config.toml
n_experts = 256
experts_per_token = 8
d_expert = 32
d_shared_expert = 64
activation = "geglu"
normalize_top_k = false
balance_loss = 0.00564
lr = 0.00797
train_tokens = 608900000
Below are experts of layer 7 (counted from 0) of a mixture-of-experts language model. Rows are named gate (a neuron's input weights, with its number), up (a neuron's input weights, with its number) and show model dimensions 0-255. Each number is 128 + 32 x the weight over its row's rms, rounded and kept within 0 to 255. Numbers have three digits each.
Before each expert's rows: a language model's description of what the expert responds to; "comes after" lists some tokens at least twice as common just before its tokens as in all text. This comes from a sample of Wikipedia text that the model never trained on. Tokens count by the router's weight.

# expert 62
Description: He or She and surname pieces opening biography sections after headings like Career, often followed by was or born.
comes after: "\n", ".", ",", " He", " where", " he"
gate2:100132137048170101151112130223086129135180183125130100095138211145108132125110117158131097140203166092144155166107144106136074130130141153140117119152140172137095101079085101133135154108101141108103095144121081123078132121061115122112092099097099138138106122078118112176173086094101131093072136151117173130134095156077094095160083131101161145117148066171109136207168168173084136173100130154151124176133097088135110145053117109054116130136147158148162067128100152032117127131138106154157169127091181161122174164187136084132169146168104101074069131129135144134146125153181146180123105154147138078119128050127127173107111166105200158106103092142124139129109109059122108088097129160158184185141147130114126112142121116123101133194126122096138161117144149114118150163119164
up2:122087085091101077127087121213129172091135121175112175148165101140171084153123143158095097181110102117152188162094121078161156174109106098131086114176150166138093213108147125105111104110130099141106131059115117114187108153166127170197088158150169134101160093108138116156142120102123137117161170160131060137164121183147142093106112147158091059079174129127103137109131147133127083149161116149126120176133161144184111122132098098114148120120182139143122107086124133139135145143176104147102101103155107064136160093119136125100051159167158067105087101107158141155192128107179097127180146149122107111125108132095121130135146140140124152133114172137031059132110071202123069175118162117108102190160145153170129103133120057094091149095103118114085156120153183123086062111143123

# expert 39
Description: Nouns naming a kind of media work, such as film, video game, television, anime, DVD, novel, usually after the or a year.
comes after: " the", " The", " a", "The", " film", "=="
gate0:135069138092143171130158125133130138118155172093109088163151167162077140092137108100172106151158099172158127118144069084153143123119099103107096146131151040138203167129119138104126110082064110146097094110161086082122114161104155144127152119071184162166143115148119133188098111078128152149117179154090098134137117162122139168160098074082132101087166122106107152136139139065113131117085109097088207125124175118151105125146081137151131098111145128108059170085163126128154160127138120144152099187081129083168166088195152112119189167175132168146165192086146115194170106115097073167129127123136124141124068105118064105104154117130107153163145095118120119135087136136146151106179158066133139111120120129084197084169135089126207150089133109175115110106155178150074101138203149
up0:077097159148091097129159140112095147151169152110100153134115065064155132152107147105134110112126111135180183151194108120160157098172149158194142118137138133148109120134074189137134126107115089126113102127145146128135091092091093112137162197147119127097124115068165169129070153111111128148134119129092158126172149113101089183157178130134155158102154143139081100140113209133093068145192132050123114177141148193121114091151143054145132081162092161159096177132167083154139177165106084070113128129072128168225158114118138092105123165123143109110148135096164108089115162113124139164112125129133131135155093153125135122177132155162142121100097068128125140096187113067175168105125103149112127200123079062118040119147107112162158088161154084162155091151135177126092073133174122

# expert 40
Description: Field names in infobox lists after a dash, such as Born, Died, Coordinates, Written by, Place of origin, Genus, plus born in parentheses.
comes after: "-", "\n", " (", " Born", " •", " (18"
gate1:068150138145134176045104133132116130157127150115066068167147199209123129153091108135075146132143105105117174086130194177130106086118090153168161131092187104168073154183146183202147160147167134154103143162144143132072058199097124117153136118101117188095166153131134080130136127113111143100146087178187122140112151110145110141090097146091097131156152143118122146121116187202170085099136172076118078143107137100105129185084141133149109146160166108109113102071165180080107116137137062096097143145110103126135155157106128075124097152111114082162154097137113119114161127137089155192130180144115120152093151108151121117117126125147192106131154115166096119195102123164111170089070113148105146101095143096118154096128129133117144128225130128104087133067136171160127167149132109
up1:106120187106099148076107129130149096086099144173129094131139079111190172115211044131095111107155142090128074144110141158065090095091159136190182179151060182127136139091163151065126109130104078152111129109142098141136201151090173161123125133163162110138111103083084118094110095167127126168125066212157139132109113124132094167117116112071128182154073057146128116109128112137142099102106112135080164137111145193103085096089110108159128107111044128152128130099121068110137201063132163174075158112092073127097150120100089153117157150146167116153133154177137135137172132111138126129156162126146144127072089083121200119116127076188094139133114131141105145159161069094123127164085159135133142196139143140161133122125110162115177108125096151121146127113118122163084089118152126

# expert 60
Description: The preposition on and following words, plus route and geography terms such as along, east, Street, River, Avenue, on the other hand.
comes after: " on", " the", " On", "On", " along", " off"
gate2:094111146114121135171127116109078120146148161116171131107157128116151073148151202134108164172165123121137135148116100121154140177144074079140155185169114117114134075108089188129200116085118117103125111171130089136133140155136172040046110078181107092132188050120175124100113160156121157138141139119118150129124124085184203101144128063163136098193107130174105128115126072093147165110126085149087109075083122100137126147124155097156153172110117152097162118083126116147090098143120179123139197124125156119148105133129093129153138115149154224141148130078102148132129180081179190096132204146199120166141136108095142103139144124090147114121152129116131140113127112041098100078054119130159155127147091108075155170084122147058145101113089104172110117136158125126160168109116111
up2:186121046127148162128141078108185103124119124097120114158165134136175121175144080117142110130086080134112143149118103139078184226117165165105149142100107141088107154068099064115165161139096138101144085083101194167117156131096090164091188156105149173138067069164077091173126135124095145102150128143146125145167145150105153146130127087084090082165181154156110125120152136126163168181136168129124151159100109165135119073146108093096126142133102186104088078095171138084120187109130211115135113118120092130129115132137153128112058148107138149123133165080071088098140140138058157141148121101128144191147104122082155121200132073113170137123147123108167152128131153185129115104062112120139158096130127098141159136195145172101130180116166128133168125181152134104078166130058114

# expert 11
Description: Articles, possessives and the modifiers after them in biographical narrative, such as a, the, his, often before contract, first, new, career.
comes after: " a", " of", " in", "'", " for", " at"
gate1:158147118117065153141142128095067100141147193162121056148116205121070155126083174148171112152175133119161119123073168198149120136131115132099137144085108110092163111109141126185167130130155162155091068106103120206079177120133165077142135151081057089166124141109115086161148105104125109151124112166130114123105128070098198125082120118104150143095101187123163118101110148159173123140161120119166127123168133097086080145143156144154084187144079086118170140151119095125157095183139102127140128153119097248156089196108111155132050113136142171128105132141119105099121111151139085159087135115101149080187139181120113153156149149121111129173108090147103100124138196137116112120111097079143169100154122075127119096086119063098128147095134116081115123143142160144184198156142137
up1:139080114089149101119147119120111152129119123108112119143158089107141172150156063155100110112088118136197091109089085170098102168188074159186156136073114103139105178149154123173129092141133131082124085161101116079128129109133180139110176094135128110107105165146104185100116118083162083159119029146081149108138094097099096136112123124111121117130130093126101203106196115084149123128109157117170166085109167097105055147138112171142085113087135091147195150135151138146106185114151154072079131145150113103157113133169230112143101124174091142203184121112134089091096121072097124180139142202134114161128159176113123141139075106103166115134140136141123131185092120084145094155104137118170087168146144186110156138069181097154109140106159140115139128153074128092136081129202145

# expert 47
Description: Indefinite articles and similar determiners opening a noun phrase, such as a, an, this, another, with some following adjectives like new, specific.
comes after: " a", " an", " is", " as", " with", " was"
gate1:045119130101147141178105118143089107120115170141089176101177101141087135121112088105080127131138116097139159090164183130129129147132058087113059106152162160213171089159130176101141131151116121175165131113108119110148130121101120197113144149118058123075120107100207128087102145115199169196133138060134083112122154069117118102197167118131138173186145095152124075111122147133110122117161157121101083079098117107123132126135109139116115164137185087158122101139152145025105098102166114142149113153130083161155158092089112082138155115125177136149079125092132104137137106117101131179127120123095056134135135137102193101100109101143134089167117110165167189099135068097186171139124121107157109087078128107146159178156141098167140107167170121069111156125104130166121090160069140
up1:106140132186108139111150142102126117116090097167160161123132142059105090149116079092145111123137035116133124070182149141123144092134106092166183101135079149134149130210133166192098109138093094142099132123143157094148035130120165104112119087166078171129143155087162148123132147153098150199138097147087155105076090092170085115097076136027184135104126185149113143114157145138132117136181155159158111141114111122063171123141151112132143138126183121113063111119169088101183086117095085126130144096125122132135096108133137135118146117177120159114197122117123178118148102181164116091163175122115159097126135101144105137095140121143112136130173063109175151115101110144114077174123108150180139145110209098146102079120153094155044076127127180106070121166165119168171121140182125

# expert 53
Description: Line breaks that end a paragraph or table row and come before a section heading or new paragraph, plus ==.
comes after: "\n", ".", " |", "==", " ==", "==="
gate2:163160158108154103152115125142126175099084098179102142083076121112128108154145067116115136221099101112084137138187125126146180158146097159145084091170177128121117095134125134157086047119136147096150163121117158100192085143132099119140106151105140107151158122156113084163127116150138107107144131136092186157140106182154124060136082099143153134107108156126064153171121169175166110124103160137176120169106156129137097118091149109136143141149151172151144102130125142130158114122123083157069139080141136173137095055140158063148120093061137176085134122152150097121095109163081154150115160193096110179082211177103171086147075150090153184149090090103194135133132183124062116117140084124200089158154093133083082135157178163132098129146125094141123138139176112073143109136081083
up2:141114126131124142104134152134053083108153127126143133108119111091124143077133137128165186151111114112114101121142114128077113189168194131167169118119070098141127172147110144127144130132160046098137153139121088125036137105157123164177129139073104142130119164100138104104121176133123086139137140143154108142157115180099080141085190136118082122140075081139178125174085111095139153175127063082149036070157124056172143134059157119075107130120108098170108123152118101191177124129113147118082173124115145098095088135125058149082184118151090124102119196059157150180111150136126116085112153130112165113133165084183105136129129114070161101132114165127152074153131123127113178146141147104117150133056115130134156092047154095139146078097160143152103142196126168160158167155154172

# expert 54
Description: Possessive 's after names, and determiners the, his, their, its, especially King's, California's, or sentence-initial His.
comes after: "'", " of", " to", " with", " from", " as"
gate1:077116102107094080160163136095157122130132155097091101179116075121084121096108175138139133167112084210092123122081113095167186095144124126099132151116172141214160119149145089179126108124144110135143105143084140177143124136139192160152125098179141124099050113141144057115137134133054166153149137116224128157139097138156166152112090126145191114100227147147118165172188112086116071101095107096154123162111116126154092089158145071099142107151149151125135117101140086203178137144179072118098135117110137138114066121116147096153122116137074104163190131196100107102114150141109123185113087143161156104139106098095102158116119127075172089147130110118163117126180162110140129086110178154141153147116150106093063119098189172140131166101091167127151074084103131120108124146118101
up1:103118185173112154143103164077117124122163121119169124098112055065111140094117099140106119103097160166202117109152135085138097133128095149139142088057083094171092125138129128139122154125116146131100072134102112081122166057166084123124076108121123146124132179194163180123236133149142150082127146139132149148107134149166157176115153112163150113142098113116131165125112103166130126090081147147155076132140164048113131138153157152133109111113094120055146092157135098124147129189174122141114120127136104189135127194078098102124116139107073128123165107102182153099152129086094070172138122196125134134165048119145129207125119190069117179138187111131142084157112088167197151122142168156129163103114119078132060147078125132131142173144092149050117117113080113122156117136135105